config.toml
experts_per_token = 6
normalize_top_k = false
routed_scale = 3.27
head_dim = 64
norm = "rmsnorm"
norm_eps = 1e-05
positions = "rope"
init_std_up = 0.0474
beta1 = 0.95
lr_head = 0.044
max_grad_norm = 1.0
schedule = "wsd"
decay_shape = "linear"
doc_mask = true
Below are experts of layer 6 (counted from 0) of a mixture-of-experts language model. Rows are named router (the router's row for the expert), up (a neuron's input weights, with its number), down (a neuron's output weights, with its number) and show model dimensions 144-191. Each number is 50 + 15 x the weight over its row's rms, rounded and kept within 0 to 99.
After each expert's rows: "gets" lists some tokens that make up at least twice as much of what it gets as of all text; "mostly gets" lists some tokens that are sent to it at least half of the time. This comes from a sample of Wikipedia text that the model never trained on. Tokens count by the router's weight.

# expert 34
router:46 43 48 46 33 28 40 52 67 63 51 32 32 51 56 74 63 37 76 35 51 53 57 61 72 37 36 77 50 61 37 66 49 63 75 36 67 47 43 86 63 55 44 50 76 67 41 49
up0:33 19 41 72 65 45 33 50 66 51 69 39 57 37 44 36 77 30 48 47 43 64 74 50 58 45 70 62 45 53 57 62 64 84 52 49 47 39 77 84 61 50 49 54 60 44 49 99
down0:44 76 47 24 72 58 50 52 36 58 55 67 44 37 54 41 34 82 58 42 46 75 50 36 60 34 37 29 62 67 16 50 60 31 46 41 40 25 40 26 54 66 46 26 50 62 45 61
up1:38 66 34 54 47 43 34 65 90 61 62 42 63 51 38 28 41 45 31 25 81 54 35 42 71 54 59 78 41 28 31 60 61 43 85 39 51 25 56 43 47 53 43 19 33 35 64 34
down1:58 41 36 41 77 55 51 65 47 35 66 57 51 56 36 57 43 56 74 70 71 52 62 47 51 60 57 52 66 72 57 43 46 48 43 19 25 28 79 59 65 49 17 28 62 47 41 58
up2:59 40 29 63 54 48 61 74 75 36 29 59 22 51 55 16 44 57 48 50 38 63 33 51 33 41 59 76 31 45 61 79 59 44 52 38 62 21 58 41 69 42 56 52 22 79 33 58
down2:59 59 81 52 57 75 56 78 62 51 56 50 47 89 42 47 50 65 68 56 84 74 63 44 30 67 37 76 54 35 63 26 39 41 53 22 40 49 40 57 40 74 69 56 78 45 46 48
up3:52 40 34 60 68 46 54 62 42 76 56 34 64 41 39 65 59 89 47 54 57 55 55 37 36 54 67 78 31 26 33 59 25 56 81 49 50 71 42 65 59 22 50 45 86 68 36 52
down3:21 38 37 58 33 89 56 50 49 66 45 66 53 27 40 53 65 46 46 53 31 66 50 32 55 33 46 73 17 56 32 57 37 72 69 45 38 43 48 51 45 42 44 50 27 38 60 96
gets: " the", ":", " a", " The", "The", "):"
mostly gets: " the", "The", " a", "·", " The", ":"

# expert 20
router:42 43 55 23 54 38 27 31 46 33 15 45 51 51 37 58 72 57 58 52 60 88 36 59 65 52 33 65 24 41 45 44 64 41 67 55 67 57 49 58 44 37 28 62 52 56 58 71
up0:44 68 23 21 53 72 59 61 48 21 57 60 62 45 60 81 35 33 57 19 42 57 62 30 54 42 43 42 68 45 59 43 65 73 54 52 32 37 39 72 57 42 38 69 44 62 56 50
down0:57 61 61 30 43 51 41 58 40 50 51 28 64 43 85 45 40 49 51 43 60 53 44 76 43 26 61 52 69 43 59 88 51 53 66 41 43 46 71 33 64 83 60 67 63 72 46 45
up1:59 68 57 18 25 63 47 70 55 42 52 53 56 38 63 65 55 31 59 38 69 69 68 53 42 44 53 21 35 56 46 64 47 34 60 68 53 50 32 30 84 56 59 83 68 50 61 37
down1:65 40 52 45 39 39 65 46 34 52 53 15 47 37 54 37 70 25 47 66 58 51 71 38 48 63 36 45 26 38 39 41 29 43 45 60 27 50 36 66 41 39 67 74 37 53 49 50
up2:65 48 55 40 85 40 48 52 63 46 58 18 35 47 40 38 35 39 70 17 67 54 39 47 60 30 29 27 68 53 29 56 41 67 43 63 51 53 48 41 37 61 25 30 55 55 57 76
down2:63 45 50 73 34 48 47 41 38 39 63 55 33 60 52 48 60 60 45 52 57 50 57 50 25 45 56 51 36 58 40 30 54 34 53 47 54 60 49 54 70 57 77 55 14 50 26 36
up3:28 63 43 61 41 27 67 45 62 37 40 30 53 43 50 47 72 43 40 44 50 24 49 80 58 47 44 67 74 32 50 61 65 49 32 46 76 31 44 65 70 41 45 52 60 30 57 34
down3:68 73 55 65 68 36 42 47 46 35 53 52 58 67 41 35 52 71 55 33 54 45 68 55 45 55 69 49 51 47 68 42 25 40 50 44 61 34 51 28 69 60 57 46 53 54 49 54
gets: "s", "d", "y", "n", "e", "t"
mostly gets: "sch", "l", "em", "berg", "el", "ell"

# expert 46
router:32 27 67 43 33 53 39 56 60 64 58 44 40 32 30 63 66 37 67 40 66 89 23 46 76 32 24 67 37 64 16 30 57 68 56 37 55 46 49 94 38 31 23 63 50 73 51 65
up0:35 24 63 47 30 41 73 38 92 56 42 25 58 66 60 55 68 45 55 42 33 55 63 70 60 44 40 47 44 51 54 61 79 44 36 47 51 32 45 56 54 54 72 66 82 33 55 62
down0:33 34 65 68 35 27 58 57 44 53 40 58 73 58 54 51 44 67 53 73 32 53 38 58 56 50 53 46 22 40 67 60 28 40 31 65 42 46 43 52 42 32 57 55 43 31 82 65
up1:17 42 44 31 56 17 28 75 69 36 44 25 45 45 61 61 56 67 30 44 49 81 44 57 63 57 26 59 58 48 60 68 26 44 59 29 32 55 48 46 35 47 50 52 58 49 40 59
down1:28 49 46 54 35 57 67 39 42 50 45 38 42 49 83 50 36 38 51 42 29 77 34 50 47 45 47 68 53 52 67 57 43 49 56 64 63 35 09 41 63 32 82 25 50 80 43 34
up2:42 60 33 08 49 52 38 26 39 28 25 26 51 48 66 60 59 58 69 40 54 66 63 36 44 30 23 58 51 62 37 48 35 51 32 41 55 46 55 49 58 29 49 40 65 63 47 35
down2:61 59 37 50 30 46 23 34 26 59 50 28 53 49 73 45 39 54 60 86 45 53 60 82 60 76 40 60 55 64 51 54 70 63 57 58 40 64 44 53 42 44 54 55 37 75 47 52
up3:68 29 50 72 31 58 57 56 33 41 49 41 54 56 42 56 62 47 53 80 65 45 63 36 40 55 58 61 78 52 08 59 56 49 65 62 91 51 28 63 60 52 45 43 36 63 33 42
down3:82 46 51 37 38 76 46 51 55 73 47 69 71 57 32 26 31 42 40 38 71 42 79 63 38 35 44 49 65 68 70 46 49 58 27 52 59 66 45 20 63 48 54 54 16 47 35 43
gets: " was", " years", " a", " died", " before", " took"
mostly gets: " released", " been", " began", " took", " had", " was"

# expert 59
router:43 38 48 35 48 44 58 27 52 40 41 54 37 44 54 46 61 56 60 35 47 52 34 54 53 47 35 53 40 49 22 56 64 74 69 35 74 48 58 75 84 39 53 50 65 57 33 56
up0:54 49 26 67 28 51 57 47 41 47 48 46 71 62 39 57 49 23 50 54 48 52 35 28 64 34 40 44 42 22 45 43 53 17 59 42 50 69 41 65 30 28 22 61 63 69 49 37
down0:22 45 61 34 52 48 43 59 55 57 72 80 41 72 42 84 40 50 58 67 65 53 52 35 26 31 51 76 59 49 18 48 64 38 44 81 54 35 30 74 53 57 76 71 56 60 39 67
up1:33 34 55 47 43 48 27 54 69 58 48 33 53 43 48 38 87 27 41 45 41 62 57 54 55 36 29 44 56 56 69 55 59 53 25 45 55 57 43 61 55 57 47 50 19 77 31 45
down1:73 64 46 57 52 61 56 56 48 53 57 36 74 53 63 70 40 43 49 57 83 50 57 52 45 46 62 21 63 32 57 64 45 42 68 33 55 54 92 53 58 40 33 63 56 36 76 36
up2:47 53 32 27 40 57 45 26 58 58 66 67 35 61 57 82 33 33 27 39 74 61 56 57 35 51 46 47 34 42 12 31 56 74 69 41 28 71 70 45 50 70 60 31 41 31 50 44
down2:52 64 54 58 55 50 90 74 62 58 37 50 54 25 36 67 52 33 46 32 40 34 68 65 78 58 66 52 54 68 42 63 55 41 61 52 47 58 35 47 45 59 36 33 57 57 36 49
up3:35 43 62 52 58 44 47 28 38 57 46 49 20 44 44 92 40 56 30 22 17 51 55 54 41 48 57 67 34 53 30 45 72 39 43 45 62 49 44 62 87 68 44 38 68 72 17 46
down3:55 32 65 61 53 49 59 41 81 47 60 69 47 53 64 36 32 40 54 54 56 65 45 49 57 75 53 30 29 48 41 66 76 66 50 47 65 62 30 51 53 38 59 43 48 67 73 63
gets: " |", "|", "-", ";", " -", " –"
mostly gets: "|", " 0;", " |", "=", " 5;", " 3;"

# expert 45
router:44 45 67 34 55 53 41 57 64 77 53 55 34 36 44 83 65 41 48 31 63 89 37 41 85 38 29 54 43 68 10 51 51 67 64 33 43 64 58 84 53 37 26 49 35 51 48 76
up0:49 49 62 55 59 45 06 52 42 24 34 45 59 31 52 53 52 40 56 40 26 50 26 54 55 42 46 64 53 64 49 43 63 39 43 48 56 67 53 62 46 49 37 75 49 41 48 84
down0:48 76 62 53 45 52 46 37 45 62 72 64 57 55 38 55 59 60 51 99 53 45 28 50 55 56 37 42 25 33 60 51 54 15 62 41 39 45 41 51 45 60 66 77 66 57 63 31
up1:40 42 45 37 52 56 43 43 69 62 40 51 32 39 41 56 66 41 44 48 64 51 66 53 71 54 16 51 40 58 39 26 59 37 42 28 64 55 80 72 25 56 59 79 43 28 35 59
down1:72 69 59 49 47 57 33 55 42 62 51 38 61 70 39 38 36 28 54 51 73 51 44 25 50 45 74 47 37 51 45 46 41 51 37 66 68 29 39 16 39 49 43 58 42 53 63 60
up2:67 45 71 56 29 35 43 60 49 62 69 51 26 24 37 27 42 31 45 53 34 49 85 49 43 26 34 44 47 40 56 64 45 55 27 43 63 33 60 31 66 60 44 58 50 78 46 25
down2:28 30 42 69 54 70 29 51 43 37 46 42 37 65 26 43 70 72 53 26 54 37 20 53 52 46 58 29 36 41 46 36 38 29 59 45 59 49 28 53 50 49 57 47 67 55 54 52
up3:56 50 68 37 58 51 48 41 52 37 30 47 30 66 16 48 63 52 59 62 62 46 40 68 40 45 41 40 37 27 28 58 29 58 72 77 46 30 69 33 62 53 64 45 35 52 73 56
down3:36 43 69 63 38 58 29 55 47 61 47 56 57 74 58 67 33 62 73 62 43 53 99 50 36 79 56 46 66 42 76 59 57 53 41 56 62 57 36 64 49 48 60 50 64 43 33 47
gets: " and", " with", " a", " to", " had", " of"
mostly gets: " been", " had", " took", " began", " released", " died"

# expert 41
router:22 24 67 32 40 57 27 43 50 71 39 55 42 35 43 57 75 42 71 30 50 72 31 67 73 17 40 53 35 59 45 43 60 53 44 28 67 49 59 83 70 23 28 49 46 77 42 64
up0:62 36 58 45 50 76 28 52 42 58 47 53 56 31 79 49 86 30 59 25 28 73 58 65 50 37 58 33 61 61 55 45 33 20 51 12 35 27 64 58 00 43 49 57 46 35 40 47
down0:69 63 47 33 41 48 82 70 53 44 67 50 57 51 56 38 22 58 35 75 46 45 50 50 30 37 47 16 46 59 36 28 33 61 71 33 47 57 59 76 53 47 78 62 45 37 29 57
up1:22 33 47 51 50 74 51 65 53 23 52 49 56 45 61 47 59 40 60 76 75 37 53 48 43 67 32 60 42 58 53 59 70 20 51 59 55 33 49 71 50 29 36 22 96 64 63 39
down1:49 71 73 45 52 49 76 17 34 60 34 68 21 44 27 74 60 45 91 68 47 54 61 60 53 41 47 74 33 55 53 38 62 67 65 34 34 51 38 46 77 56 59 43 54 61 61 50
up2:35 77 53 46 53 25 53 49 31 52 67 59 54 40 58 52 97 61 72 37 44 44 71 73 42 41 61 62 47 49 56 40 54 43 37 69 53 29 45 70 37 35 31 46 34 55 58 62
down2:41 48 24 45 66 44 56 64 66 49 49 38 49 59 54 29 41 38 37 23 74 67 49 20 58 48 31 60 61 37 73 49 33 77 75 27 45 50 41 56 48 62 63 38 51 28 64 47
up3:74 60 43 66 32 46 57 33 33 72 48 71 35 52 44 54 43 32 68 45 71 23 36 52 55 33 63 68 14 32 52 31 35 72 52 48 42 38 31 65 52 52 57 62 59 74 73 42
down3:38 33 33 32 49 48 67 60 63 77 54 33 69 45 57 36 56 37 43 45 45 32 69 54 44 62 19 51 60 65 48 25 66 42 50 65 58 32 53 53 17 49 35 57 57 61 32 65
gets: " the", " for", " a", " with", " to", " won"
mostly gets: " won", " took", " went", " defeated", " taking", " elected"

# expert 23
router:38 40 33 42 51 36 48 53 48 48 35 48 23 42 18 63 67 56 56 32 54 95 39 61 64 48 15 61 28 29 35 35 70 48 69 47 48 62 61 68 40 56 36 47 54 44 52 64
up20:34 48 36 36 62 03 18 52 55 30 35 23 48 33 51 73 65 32 54 42 44 57 50 51 35 62 57 43 34 19 44 77 53 58 59 42 27 23 34 40 56 30 66 65 79 77 18 59
down20:23 84 56 67 64 54 34 42 45 38 57 56 51 50 70 56 59 24 44 20 71 71 50 51 22 59 38 54 53 51 55 75 32 35 56 57 36 48 46 37 38 44 28 34 52 61 33 69
up21:40 31 54 28 41 36 55 22 45 46 40 35 45 39 55 56 52 65 47 42 48 53 33 63 66 44 48 50 49 28 40 45 34 60 50 59 46 71 44 52 63 44 67 61 43 56 52 37
down21:40 67 48 58 42 55 57 75 64 53 52 83 57 32 56 18 56 46 36 53 42 54 60 43 40 60 49 66 66 56 51 48 48 39 75 45 42 48 40 30 69 69 56 43 39 58 72 78
up22:48 40 48 34 50 48 61 81 42 38 58 46 54 60 40 44 24 56 64 70 72 74 60 43 64 50 33 23 32 52 24 46 55 46 37 47 40 43 49 67 50 55 88 57 57 50 32 35
down22:52 43 49 54 50 76 52 58 45 49 32 79 42 93 25 44 43 59 42 32 55 12 22 37 57 59 09 55 63 44 27 52 58 68 56 69 75 70 62 66 72 39 31 28 48 44 54 41
up23:73 54 33 42 63 65 58 51 65 66 52 27 48 35 41 82 51 43 63 46 36 43 46 50 58 48 64 36 44 44 56 56 46 62 52 66 69 39 88 72 49 20 40 43 38 28 59 53
down23:60 46 64 39 34 52 52 49 48 26 58 69 57 37 39 17 70 21 42 62 39 47 54 40 49 64 47 55 43 71 69 42 46 49 36 43 48 49 39 53 77 65 72 58 51 39 53 38
gets: "s", "e", "er", "man", "t", "en"
mostly gets: "ley", " Street", " Love", " Lemmon", " Creek", "ell"

# expert 16
router:46 49 37 36 42 47 46 58 47 52 24 30 49 65 34 52 65 71 49 41 61 99 34 65 63 42 29 48 34 57 28 36 61 48 53 60 62 63 59 76 45 45 28 54 57 45 38 69
up0:48 43 48 52 45 35 53 56 46 48 88 20 59 29 36 51 29 65 47 74 53 48 60 54 37 75 34 35 84 54 27 43 44 56 53 40 39 58 42 21 38 72 60 33 37 66 45 34
down0:53 35 58 67 56 39 39 53 70 28 45 46 27 55 45 39 64 60 62 49 75 44 63 50 32 34 77 18 55 48 99 59 31 30 48 49 53 23 49 82 45 38 59 54 64 60 60 41
up1:50 54 57 25 40 51 25 29 75 51 64 41 53 60 67 40 48 54 77 44 41 47 47 36 33 58 42 35 41 30 53 39 34 51 62 45 68 58 54 28 47 18 13 35 68 56 50 17
down1:54 45 23 73 40 52 41 09 42 39 52 46 45 45 53 66 51 41 54 55 45 79 47 42 42 58 59 35 48 57 57 58 42 67 41 35 40 53 27 54 44 55 30 59 63 69 40 72
up2:39 55 30 61 58 40 53 29 55 44 55 49 50 56 03 41 60 23 54 35 43 56 33 68 38 68 27 52 64 44 66 43 51 35 51 62 77 57 93 25 58 57 54 64 62 51 34 64
down2:36 35 69 42 35 60 64 66 14 44 44 89 70 58 44 61 55 74 57 30 37 44 56 64 58 28 44 59 36 47 60 64 65 62 43 39 33 53 29 60 50 44 33 68 36 38 49 47
up3:55 32 60 22 24 49 44 51 47 59 46 47 52 69 44 68 51 70 61 35 59 73 23 50 44 49 72 68 41 48 57 66 51 40 19 56 24 29 35 51 36 69 64 53 55 60 30 40
down3:80 74 53 50 52 37 28 66 44 69 66 83 42 35 27 44 59 48 58 63 30 73 75 40 42 62 60 37 55 54 34 41 57 64 40 68 85 47 64 65 34 44 37 37 72 45 61 49
gets: "s", "er", "d", "t", "ing", "al"
mostly gets: " his", " her", "ley", " His", "ts", "ll"

# expert 21
router:33 32 20 42 34 42 23 48 60 55 45 45 31 47 45 68 62 53 55 45 54 80 40 68 62 35 41 57 51 39 27 41 63 43 63 23 50 67 63 76 59 40 36 69 77 79 51 62
up0:81 75 67 72 36 55 33 40 45 47 04 58 22 17 60 39 57 36 56 46 67 41 46 34 41 23 43 44 51 64 30 20 68 36 30 61 78 55 58 70 47 53 65 68 68 39 40 35
down0:28 51 61 26 36 55 59 69 45 48 87 58 49 51 22 65 32 62 49 47 41 53 49 24 62 41 45 53 33 62 65 50 34 53 39 31 29 63 52 23 35 55 61 44 59 72 51 57
up1:97 34 43 32 23 74 61 60 67 55 52 74 59 32 52 66 51 18 23 43 44 89 66 36 56 45 45 66 47 46 47 29 59 59 80 28 55 28 71 40 65 37 46 37 32 36 30 48
down1:56 41 35 51 71 63 69 58 60 47 49 61 58 74 69 37 49 60 38 65 64 31 40 42 60 63 71 41 53 43 59 49 66 71 70 57 51 20 45 67 12 53 50 06 45 62 54 65
up2:71 33 31 69 45 50 75 50 58 36 32 12 36 38 58 60 44 59 46 39 50 54 68 75 52 53 52 40 35 41 48 57 44 65 70 36 41 47 37 59 52 67 70 85 46 41 54 35
down2:61 23 43 52 51 47 72 60 44 59 89 28 25 59 45 30 23 66 62 26 60 61 45 14 64 39 70 35 35 47 30 55 28 22 49 35 57 50 60 31 60 29 60 73 71 58 51 45
up3:48 47 86 73 47 30 57 39 13 40 45 72 61 34 47 15 52 29 62 51 56 48 36 45 66 43 44 61 38 39 48 55 49 25 50 55 42 43 49 76 41 12 32 45 44 61 74 45
down3:56 48 26 53 50 53 83 47 43 58 51 76 67 49 37 23 12 47 58 44 42 37 60 52 33 55 63 56 55 57 46 42 68 54 52 38 78 52 30 30 46 44 62 51 60 81 51 66
gets: " his", " the", " He", " he", " The", "=="
mostly gets: " his", " that", " who", " which", " their", " its"

# expert 19
router:39 24 30 41 28 43 50 55 55 43 30 36 22 30 14 48 52 58 48 35 66 95 47 73 50 27 32 50 46 38 02 40 72 55 76 39 46 67 66 65 47 60 39 52 48 73 52 47
up0:46 54 60 53 52 59 56 47 39 48 91 38 41 42 41 44 69 16 49 32 50 65 62 40 44 50 47 51 61 51 51 58 55 90 91 31 55 48 29 35 62 33 58 83 33 40 57 61
down0:57 39 65 42 53 59 60 54 22 38 58 48 45 45 57 50 34 34 54 53 28 64 38 51 37 54 63 53 66 48 66 57 74 54 64 47 63 58 11 52 50 57 68 44 38 46 54 70
up1:64 74 51 49 71 75 54 48 42 47 51 34 44 49 69 53 75 16 35 61 38 43 51 67 49 48 42 26 48 44 37 61 44 70 61 57 83 79 41 52 77 68 34 63 43 36 14 46
down1:54 58 47 70 44 33 33 64 23 66 74 46 23 37 75 51 32 48 48 60 32 57 39 47 37 53 50 70 60 40 58 58 66 48 41 53 53 49 46 36 76 48 64 35 50 48 36 16
up2:60 66 48 39 18 71 44 31 35 79 60 13 57 39 51 40 61 40 39 88 49 70 57 83 38 30 87 33 42 41 26 60 23 77 32 59 23 63 49 39 33 55 61 71 76 11 50 43
down2:44 62 68 36 52 46 40 64 43 45 33 59 37 57 34 36 66 59 86 46 28 53 68 27 64 68 67 59 47 59 51 44 47 51 46 62 81 45 32 66 65 53 55 46 55 29 57 45
up3:66 80 24 41 51 38 85 71 74 43 77 73 32 21 42 47 59 46 45 59 21 83 47 77 51 49 58 59 33 52 21 40 43 60 33 49 63 43 58 59 43 81 52 48 79 62 37 43
down3:35 27 51 51 30 62 43 56 66 56 40 39 49 79 57 54 45 45 75 20 59 39 27 86 57 63 63 50 27 59 53 75 44 58 23 39 55 59 57 43 53 55 55 53 47 41 37 61
gets: " that", ",", " which", " where", " when", "s"
mostly gets: " that", " which", " when", " they", " where", " who"

# expert 25
router:38 60 48 51 25 51 40 29 65 63 41 35 48 57 34 62 47 52 43 65 54 47 53 66 58 25 37 53 15 19 20 48 48 73 54 50 41 42 70 67 59 55 63 76 53 84 43 68
up0:37 39 53 46 52 42 58 49 64 26 30 46 47 55 21 87 54 48 37 55 64 39 64 57 50 62 43 65 40 45 15 68 52 42 48 51 43 72 42 48 42 27 29 60 29 54 10 62
down0:41 33 51 48 43 47 57 56 24 52 31 38 65 63 38 32 40 62 64 82 31 07 52 37 74 44 42 43 47 65 51 55 51 36 62 22 59 57 25 46 40 66 42 64 41 45 75 40
up1:43 48 37 53 42 45 43 78 76 45 72 70 25 48 46 43 75 38 40 51 54 52 15 62 66 39 42 64 48 59 46 41 59 20 54 50 72 49 55 48 57 36 55 43 43 80 36 45
down1:35 80 42 44 39 50 51 46 61 31 68 52 37 58 50 58 63 49 68 58 42 51 41 25 67 49 52 57 29 62 64 31 46 36 62 63 67 36 46 56 53 18 67 54 51 57 46 47
up2:45 43 35 69 40 50 46 28 42 48 35 68 59 20 47 67 70 48 59 56 76 54 63 31 44 59 57 33 78 44 43 31 66 57 24 56 46 55 23 20 72 10 53 60 63 56 30 53
down2:64 55 58 49 52 54 54 25 42 27 70 46 53 43 36 37 69 60 42 39 54 74 67 58 49 74 32 43 46 43 46 62 62 51 45 58 58 54 69 25 72 69 34 47 44 39 78 68
up3:62 48 55 79 35 61 60 62 77 50 53 41 33 40 51 47 42 39 48 61 54 59 48 41 45 74 39 47 33 55 47 66 58 55 50 35 46 67 61 72 51 62 40 49 73 39 77 52
down3:54 29 52 55 56 60 44 63 35 37 38 30 65 38 27 28 70 33 60 49 69 17 47 74 74 50 49 35 45 86 56 24 27 56 46 50 85 53 43 57 44 66 48 69 63 45 57 62
gets: ".", " in", " on", " at", " to", " In"
mostly gets: "In", ").", " under", "\".", ".\"", "."

# expert 63
router:34 37 44 47 36 51 35 21 41 66 63 55 41 46 20 42 65 49 49 48 49 50 50 57 72 23 44 54 23 54 22 47 65 58 50 45 51 57 61 77 65 45 55 67 64 61 44 75
up0:45 57 66 53 53 52 49 49 52 43 55 62 44 56 48 61 54 57 60 28 44 51 59 57 53 90 50 41 38 61 42 77 80 46 32 34 73 49 47 49 34 62 60 66 37 80 50 48
down0:56 51 61 69 63 62 43 23 57 75 45 51 52 53 51 43 53 67 31 77 54 02 46 72 67 25 62 69 56 46 57 51 42 31 45 36 41 47 38 50 70 55 70 36 50 50 32 39
up1:37 42 45 37 36 67 50 43 65 37 25 41 59 68 28 60 60 62 52 43 63 48 59 53 54 34 54 63 19 56 56 33 36 74 39 14 64 40 55 57 50 55 53 63 66 34 26 11
down1:57 53 42 56 57 58 53 49 42 69 23 60 47 58 41 52 42 70 58 37 54 29 59 40 71 42 32 52 51 38 08 57 56 45 41 55 46 63 64 50 43 70 32 57 44 69 47 66
up2:37 37 55 53 20 52 80 50 36 54 60 49 53 44 48 75 44 68 59 77 47 50 46 37 48 34 50 57 59 23 41 66 55 49 36 22 28 44 60 38 45 66 66 72 43 69 41 79
down2:68 45 23 42 57 44 44 27 60 52 56 44 54 43 56 36 60 49 35 30 44 20 45 27 37 58 20 40 44 80 59 36 45 33 40 26 68 64 35 73 64 31 42 61 55 63 57 22
up3:60 65 76 23 49 39 52 43 58 68 19 78 41 57 49 69 53 47 31 57 38 58 43 29 60 36 24 64 90 52 38 50 44 46 79 50 43 79 59 43 46 29 34 68 41 65 26 28
down3:45 49 75 46 39 70 64 62 36 50 50 92 54 62 46 68 26 48 43 72 43 33 54 27 39 44 37 57 45 65 45 71 25 45 47 70 65 30 54 59 38 37 27 78 55 52 60 68
gets: " in", " of", " on", " from", " In", " to"
mostly gets: " in", " during", "In", " 2013", " 2014", " 2016"

# expert 35
router:39 21 39 36 51 44 51 26 66 51 36 39 38 42 66 72 63 24 78 30 60 87 37 50 63 44 33 63 43 28 32 42 49 66 83 27 43 53 46 76 58 50 40 75 65 74 41 50
up0:48 65 61 29 46 58 11 47 49 30 29 56 41 45 45 23 61 47 55 38 57 49 37 40 89 17 70 28 54 57 47 61 42 42 49 37 43 50 35 42 41 46 51 16 48 77 53 63
down0:54 33 68 56 67 62 55 52 57 42 48 64 49 59 53 41 51 59 42 47 60 29 57 77 62 41 50 20 54 46 58 47 48 43 57 15 48 39 69 56 64 47 62 54 74 27 50 35
up1:24 52 56 50 39 33 48 46 63 36 29 58 40 52 49 85 47 57 37 45 77 70 30 49 74 62 49 70 44 35 29 45 45 66 40 37 68 50 58 56 36 37 29 57 56 61 62 63
down1:46 60 44 59 42 39 63 42 51 53 51 47 55 36 42 42 69 52 54 64 78 53 46 88 83 45 23 52 38 36 48 49 68 50 42 43 66 60 30 51 58 50 42 78 39 56 57 87
up2:63 76 54 36 67 15 73 51 46 70 61 44 66 30 43 55 30 43 33 66 47 41 50 39 37 64 57 49 60 30 32 87 54 16 50 40 61 60 63 39 38 57 44 77 64 40 41 41
down2:52 57 80 38 84 57 68 65 58 50 69 42 46 33 33 47 45 51 24 59 69 75 60 56 68 50 56 47 51 19 89 19 46 63 57 53 32 37 52 60 48 40 38 46 57 72 37 49
up3:45 34 39 59 42 46 52 66 30 40 34 45 25 62 56 15 54 44 22 65 37 38 65 57 74 46 64 69 28 56 43 47 66 73 57 52 46 57 76 65 65 59 67 62 49 38 31 73
down3:50 37 53 48 44 60 23 63 49 57 57 43 30 83 49 73 55 63 66 29 55 55 60 31 47 61 17 56 70 63 50 62 24 65 28 29 52 75 27 44 78 73 40 55 52 53 42 55
gets: " the", " a", " The", " an", "The", " no"
mostly gets: " a", " the", " an", " no", "The", " several"

# expert 18
router:45 27 44 50 38 49 57 49 47 46 39 38 28 39 08 54 67 55 51 17 71 79 54 69 57 37 40 42 40 40 14 48 66 75 76 44 56 74 62 63 57 51 40 67 47 53 55 57
up0:52 16 60 55 26 57 10 47 27 42 46 76 45 56 73 19 55 54 71 26 47 44 46 35 56 44 61 55 54 51 61 63 52 30 33 63 35 61 18 52 50 56 53 08 62 76 18 67
down0:45 64 43 44 43 37 66 39 58 79 19 61 58 14 48 53 56 61 29 48 44 54 40 65 73 27 20 62 37 61 24 04 55 56 48 42 48 59 53 90 52 33 43 37 49 44 62 55
up1:37 58 47 36 54 35 53 40 52 62 43 35 30 63 52 51 72 54 72 42 65 47 58 54 62 40 46 38 43 65 53 29 39 39 46 47 51 61 41 39 40 48 56 85 47 42 25 71
down1:43 59 38 45 32 61 31 33 32 57 44 29 72 60 49 81 32 73 31 54 39 62 60 24 32 47 44 20 50 63 31 49 15 66 40 35 72 37 51 42 61 22 56 47 55 70 25 47
up2:20 45 39 32 58 42 74 47 46 39 41 40 52 47 46 72 56 49 59 40 46 56 66 64 24 27 46 68 65 53 59 63 47 03 36 14 41 49 53 49 35 64 51 48 71 45 10 32
down2:67 70 45 64 36 32 44 58 54 44 32 56 50 55 60 36 42 42 30 79 43 52 39 41 82 64 57 78 59 47 47 44 61 43 64 72 61 53 72 44 42 44 31 29 61 27 36 52
up3:49 31 45 49 17 52 44 52 43 60 43 60 65 34 62 36 70 53 36 59 48 64 29 47 34 46 60 53 71 43 62 33 52 62 72 55 68 67 52 77 59 57 67 37 57 40 60 50
down3:46 35 54 46 45 32 66 35 46 35 33 74 38 66 33 46 33 31 38 42 68 52 77 57 40 54 47 48 55 59 42 58 65 54 34 63 49 56 45 16 40 57 42 59 44 61 42 59
gets: "s", " as", " that", "ing", " including", "es"
mostly gets: " which", " where", " when", " they", " including", " They"